Weights of a small mixture-of-experts language model, trained from scratch on English Wikipedia: 4 picks a token.
Below are experts of layer 4 (counted from 0) of a mixture-of-experts language model. Rows are named router (the router's row for the expert), up (a neuron's input weights, with its number), down (a neuron's output weights, with its number) and show model dimensions 320-383. Each number is 500 + 50 x the weight over its row's rms, rounded and kept within 0 to 999. Numbers have three digits each.
Before each expert's rows: a language model's description of what the expert responds to. This comes from a sample of Wikipedia text that the model never trained on.

# expert 46
It responds to: Table pipes and stats
router:555513478427425439479458478433576475500481530435473556432539477469555507568448438518508423461501477445484443482529609480463400491576448569570447453465524442509497466488459475481553507487430549
up0:524613423573570524481556537551489449524516545528541475427437549500490537497454578548545508435568512576548551507464470530439560539500507440502576525469502605503476588501462556553456497503486591
down0:421482537454520445483484556528628560566427473548477585484525511373525459525491492576545500536500504493482478428439522505448514522500466479500530594510518504451521436528514515528550490491451453
up1:560587488572540477497454461416539492565555484489525533424528462391466514580521459514434513391455535413511472504448542435412425527567549555557589539526536557434479541477470422490501547363485525
down1:538465482411575466559434552460485468406579519421455588560474550462472547527464527545510556487536498563522408482463534541619499470531567518506493463561549539520551476483521462483527479505545501
up2:529518346458461583465547680477544581484573559438508509450441551508522517505416614474496462519491549463569541537526610428549568532476530503506490501532518460538494559589532493593428445487511433
down2:500489406471423544529545457475506474459410507345509619510492428603547528553452521431466559450429488512455617406560568431463522510535533420455444538589480557516508545513517458448471409494445504
up3:518551530512419414500576405493530492470448535604508442533488584489523547480512481492519489453483505538479536561558519493506432550563496440465527483523401471480524484398525576538456520368412455
down3:471558472437472529556448521487481485528457501540520580479515471459448500506509528518541497527536534626524466501513396483506528573445547514542455524489469453554452582478527595504551529541471471
up4:507531456476478394600502494485513533554457569490463536521488434533561510549516493565521457475448404417526520519602556575556532465473556549559595496486536572625448491524516541520520452484506470
down4:489448572510468459491569485531492523570513486515555512524517497479489554488499490512560475454593554493525577570410607491483541526500433497520466549508485418502493578458463420573448522573437478
up5:550557503545441557496505444468459491501486493411479481476563525483524491577465555478588532457428425469485433621565507429477462530448505519492530534547524427430497469410490465503539534463458494
down5:527442453496530439495434485526410466513492590533505477511547549543484465511614483543523382513544543500511626446546444549522425387482594452520503502547462523464535435468426529532526497452570527
up6:498525487518593487455563537476496511480535426486527583432482516423425445525518519552416489535525460458435495479522490520481480566385433552532489510501453542515520478465467464509488473439508469
down6:492499541465485434446534498559642463531469447541484456573529505601554485449401440510536522457492449598417510479467538559461491536466554455463485507526501507552546488495447585422557471531485406
up7:430467516532473555483518513472606504431517535476489498601535440551489512437412517426471481528508461498428338497521508503440469548509550447488496496457574442504376497411579496546503510438472543
down7:304490471547491526508491455510561512472473408501520489543446584504372496554488490470477399497580518473519506488499500420439568382478525597482445455523491563547495588525490578488495525429475527
up8:491473511537467567518463482534497474428528462472504430416496555513476530583489483567475514545580469547449485419529497471481456548481503514460550487463537492491507529440497415527556457462427515
down8:516464472553485480503522458475499440488514499469545455449557494481531518457415482582514527488561615456468529608467473532518535543390517412475501571432494430492589581518541487475522529445502460
up9:550483447428493514527499534505637444466524482532523491487518517459525490526410493408519528468482465447538460451538520571517503552473551574444542503464527446487518531543417467554515504520474552
down9:490478518447448521484611478540487440489466567513511563597431584535527490436606484548419457412442393553531616500392490530459483513455406469557474449482487516509528529610583531580511544535514523
up10:466482529550467503504503453471523462621523559495472565513514522489470591446428472480398491438434537485519507437547469436429496488485555489392502515550444499539528540496535467567539447496527469
down10:444556452504481439522520439527522448482546415480476536432550486478504577485576552470458473452495626511469520461555390437554442488478506486482418503466445464565462467597543557523416492510609527
up11:491515466437508511462467494457465588495459496513532503490567527464543569492456501473496492489608530488530479559483513493409482416552483509633384541521446529448515449501468523544504410525548532
down11:632581511438494560451496428479501511505619461571467578451523454368525474434496492516471539541504517568533488555494498546481472464553508472467412517466676554500561485486434456471559494611501474
up12:487517467574536492593507485474584513477574543445484522426477470553498529472433537488480494419533509517519427422540492519547500628483481635525514509571495486383493553459544467506471447557491499
down12:568449538553542504512517508456510378494488544395476524493605530534613462498512450495501550524487541537481534480479469496488559453578509527537502567500517559514528470597498480551558540337489470
up13:503479513522457491482526527493526484608501543522525543472491452469528559463492456552472442479570526474511520550567533625465512472424488561449533435420519593590527612517547512496461533415525470
down13:497504438503480479550533561655551520517532501520524486508555496536522515494471421511509432492468487545491467580564474493478526628473424561446534511468403491542495509447504482505525464510462485
up14:563445454535447525547480586556539501493531566429452451420464487558415534516513507478516540497421482524513511563519461470483515415479540568568562476517538543395513548510620515517575529443532516
down14:545462527503429589471530513434482469516490488417521508420532490544461493438476472471492392447530416559516458579467598419486501456439490491480436519511454563409505527489562531513453465462566559
up15:463515527570433454531443503396558488586480557452581527490502550522482470468459496561517495520521475485538536408557653433468446492502477405476589474464446447560507470494439506542501531533511494
down15:436536490522506447516552448501520441562419411474434420499525406585406504545511426474588438491498560491521511448453458494528522527478614563563520475490503489572579440559501513418576512494577508

# expert 47
It responds to: Determiners and sentence openers
router:491494444528441427509533521553598493466563542483451545460501547577546522529430450374517511458476560436428436425523506438540490504499446538439459516446534451511409549511556474511519473475403543
up0:500575532394469479484444530413521502518453587559495532448507473590524496499495494443516501512589519527495490436490513497452524510445666490511519512454498518634572597520468518461470530525492424
down0:494504521434449557488523589487521493441483545455587445497436475521532520524481508444449512422439477506502475463450555538471493480493529424489482574527525510428512494501445501559474457588527493
up1:471465555399497381470475479425530467494414550558490486521480460526562553494506496445532489460562454492506491504589424470519548447562530487462504448469503402551516489478554526423536486548517435
down1:578466531467505511472466533500530508567438496504486496522463476562597527417500432539502517472573465472522495511520511478437494404500474492408515506503535497500481562467441456475580525532510448
up2:480536399482511546547472523510481562494423507494580489529552427468535492485478392492478463486538503487495453467592543378417482389607595596527576418559556558638522406542395526455507406515536496
down2:572427521493490592583479475451487514470580420539547409480502461628376489501437503460546517519572504599525608458398497530554455584444465508458539461448528393520499471522502427481542422495456510
up3:577360537506479524522563559531550423524451573567499418525454477519528506460524432548477587545433523491419499506541542541452471563484565493466459547502525493442606480508483565603492449496493461
down3:481397567576564469537518458516593507417434534562503447624504566517509456534529533631474450530484527558472511513507445541443519480474542389563569483494431543499565480608478526515480473546578602
up4:591513509466435507470413560455486518575533470502604404585479496514586511539475556460553552474546558454486447577584408546570535574405494575537480487429518456500487511406464556457427411519440547
down4:547401509454455508432538549503575580454549527494518538503493382546463515479510456503412505506470427542491573479504495526426554535507461481498502489427568403522567454439434419491562520510426545
up5:542459496526479556474529506475588454500449513451585450498481466440533485477447472522480533382521550539488399421590527500491408438502505580536523469475525554517554591477476481499449617445431500
down5:521508565447487550477430446521459506525460402506450547518492485449481428444500620475414423522496572507484492582480460509579454563492444444419511465583475414443542488476509541437485484502519431
up6:468582472515445516459472454442518492412567534477591519503489486516495499451432507490491581407467518552505530498471499406517534425526463568454483458462532573498548515384415578473502443504424541
down6:539519499543402525440460484519383485434519472441519460482579487459468513524447428505381495598524460497468548532487425502553538583469482466465551491495492465467473529560468487456492538529527475
up7:525523517503542445423573451560518469559529654499420606503417502430487564479452437533408413543512580511551496521522503523453527402528494580503507463640414494542528436572365502523519579560591457
down7:466526537468458484469544506607495493639460499425471551426480480539525485565569571513552517447493492501501531537500504554483421478470513495498498573516438438605533511540478567557509525602490588
up8:488483504482432556457515445506536446553527543515535427493529503494454535557502485473476564458368540478492479501513464534577458528420511571512519427486596441499449539519497504415428520467465550
down8:466539546512464475460491409565454438427498457491498532523516526441471583507539591505572507447500504611524520547472532517481459465397480482455550511556404558508512503540561551512492482564577491
up9:549505506543496449549458482557518496492456450444531477532517451389474515523515392489620499511542571554471412378417491577489567542483494566491459590568493445576498579370516516466550528548492504
down9:460539466502531475463440450515562413459519532591535558517508491544482486456423474511559492557461523554473410494529474433575566467457547574486533510515519579432448424597418534524412474400429501
up10:480530553495507529478544513512602558509484532392578406500466527491449577530376421504580521422538524360527340625459538534459510504450552533592522511560516467523499535480535440495441504492481519
down10:523557490465556633492428525523488450479370531601505560474556466450465543508502542459518567512487492502518519546426416445512524550554548550531502494487586463571520433497474494485522578493450456
up11:439672437519596519501513558462503500466586523530545447481492508485457518471464472401460602411593520428550554504547478533515505388509441448491479490603515559604614468479514418504519507551493455
down11:502518523517434571475482447491446466552470535495528438490631354473527505564601490509562517610461501472511437474567411520515412560489523541439491481453472500478472543471630526513504452471465628
up12:517483532477521441553532499561617417487463559461612413519555405421450507525396509522466510497485467451466477527565547497461514476534478469569523500514618490482494530484530570521516499529475509
down12:493443547456478598495476375530442473475437498516575507536437566427488522582402533537522471495512566420456514522501510586530516513546492474510514453534472465464464479488540628459446459533558492
up13:509516528437467440595496609522490506555492506459503468478532501502505439509451489551531463422473536559596579530593510529466439528503450572503496474447577503494531522546472557486433487535530488
down13:537460444511538455487456438516534497490447536526478441531505509536461530603595425472436547486472526614499547524554393487428524560496528439536430421531450493477616547549489473522432461410453582
up14:448509489437459592485571485550547474518504451477468442489483467533484563575529476386485482519399493527558399495480490406517462582434509515454490404543487463500511471464461505535494528519461518
down14:432504518534517470384488506400504393557534528550479476464482499501479520526523518489499481472561527387448467412456463565474422584493470500423597523566523504506450480580490481478455436479477498
up15:407489437508493405604549560595528474519595556494460421450483550513453463529506459517534428479467487522494458548530461476550520539536418557453496427560489493440413516492500510571526425489427441
down15:517462454503482566482554544484561402494461458494499508514531567513489413495501402527528520583561558551444485570537585532515416366477498535530543553545485525516446452472423499407448499567505550

# expert 20
It responds to: Table cell separators
router:495535538540425517538447507446567486499512549469475523460494481452545556575457476478541454389467518460458408476504547442485448450589558449461501543413548456498446462456506441530460558506482481
up0:534313512476561492507524513451455351456445492416475513451407436521552441459487509547390454485465512488462481413449497452473537466547543491480491555444526570528444536457602442545536501516510403
down0:488496517648571491568479522434511500431525476573509536477461464552451386531371552524470483584504509570572529555530505542634578467552487505393527601539515515475495546542486408466508521417547454
up1:537580435482491472570562464415577443506549663445553534481462447454454535473422480516540526518549402480559467488512517468493503564504502553549513392555471399549506428584550538528471522463488456
down1:406511581535501543538447525406440461512500468507469500522546566560565529515550564491544515592524454465575488540475437514502442426466521526412448396385504485540581438526459447515531569540521454
up2:430575488463498456471494639481485559517484525560535582483476488496548525528517413514494518469470494506511548512450544496470563423523448503546498442456529557464511418547425432411486544458561429
down2:513486544396520478553494478460560438409528562514542478472458489405476553556408437424526493457527519454506544495501509538428489486544413515530562479477462524566571536541436481512548471455504488
up3:547498526487429600591547540497597528491492548502508476529610452588551528482401516525491510457561550462501458440539492467565504560508548507493549415534483441530591588551523513463448508469452594
down3:552562498474579453416567487608527431512483533590398508488539458409416540508432445524462476453541461561531462544473552602427482524470490595508480469506461504429638471510498422505532466493428476
up4:417426425432501491423469601489453517534512526489493520493561573464520487610503527482528487418466549535506529489550559493569552478486471415532498427519470544476465497591479521565535498545459478
down4:488533478415512404491553503613445497643479570492458431560549515553500448579514490508467380513544495625506501583405512521399533438470605521502410426541506585437489401555527511545536495545565511
up5:514427464506480438506547447498511593488473480534541484460486455442515517511492507486573517471402524546550469536526465553599536574487456484557490544502468527422463436492495479425573462433515462
down5:443366506581502461463439452473580510471461412428431462515489465500488463495464580570526428557493506538548503526514473531438556528444562549486496453468425521534419484405474541532531554494500496
up6:543518463520523522584552600403527508464556570454547409418520494513569485445513376510503463418471456511541538446579516522422474535492543496485480534531463471528445574449594440458469507451500518
down6:511482452440527464448487508528615577420598363586509458570526443535532456493440467497529460514567413525504465491557494441516497646471452506496519442577496445443479495496491500455591496485472462
up7:535517444595521517456569485481493419459513504466428441398494533510470492492450412426371464452459542530546446547502450500568528506528459496538473483551579503476490469512474568558421482388517521
down7:489505457516422506504588542536479520431575460509579517523507476498447514561472493603478518516542494518524553478527562422523487429493448554455604392602489601527576386396475525490470413497485455
up8:451494508445482460436482543485477487482526555479560520505573550477564470567562509443515512443496560507575525548558543468435547421480474461459550452480443474589482536577519428480471477511636459
down8:483440476459539532501496409533400531501451590404431524479514539561510573553594513477497526544564549433533505558374483516493452468454493612574471518450466444466588488454440517619513488469531482
up9:520415445553526480503477494527472515463437514507455519482504499515506440477569534607511450460370454457465449513430471443504589464577471503488483447510488510462436561527479466493521430389558446
down9:488521560552437592534457527503547568460463450460540482524513520427458568527504484508514549462449513551528561491566568448482538506577491617535499517519486476428421461443490543515528498412549488
up10:488537484608536512431470478513479447494481507412444576426466475586600524432514531488539386466477467530527453448466385542449522504527541545431602529454524524548477517389531520437494571478460541
down10:530569414443445542461469469582479527466503435462502487487381552609532554530593569445465596490532542489527532546486474558477499497464533460461365425420472498551522556477526537506484480465517442
up11:455509482450578571380523467548443569569529462541431468500452560565515462473530479451477549490499560580459536481507439488447438478492516547536478527488509573545533536449553511569542524452466433
down11:516480513542519428462434419470371478526506534429491521494417503463538495477570534565456549532439482417599468479453458476579486441512524419540441514469505479452573661419424580592502472488412399
up12:540471463578507469511544542436577480392567576445489471491596533455474497534465432559466522560514501437489468484590591498589512536496533537495522490522452428539454554431534617488513478462486496
down12:523508501490537563552472509472503518573450484581574541574518534561624441507529513409581577463480497456498432480435547587592431501544580516563597419487527573534506408549488529521594533586621513
up13:500464484475577410483507542541465595509578528433611467500590443536529522533530538540465458429439512514508540421490465476465520608518466495630542560525404401521477493537521449484523536464554523
down13:500515434531502440563569468459542454440533440486561377512517478544393519531422519500546501503523470389492483511440529568498422559495494494461459389528534514527423482446493562519471518576485509
up14:535483482454536488487524503433483577511525466530481400491451458538486562517529387519555563547465512539453459470504533578513574469525569400572453534467474543405507540548524565440523454508469475
down14:610462511468490538530410497429609565497456475512466377590428469434455471542405527460441554518522520461494523500540506525406480471485607392451575451517530557549525541511568522410512504492505496
up15:508445470496592449520447529443481544512510554477527540435450524412572437488510461516376507468457495451440488460518535433488571368509548517567510543489517510608486606423395470482563549539493540
down15:566396456527518491549428479507552489507460449507460482407516517430601526581455553418525502512512513475457479499518507508496540442518529454487482500563594414513591550516561504428440503430531531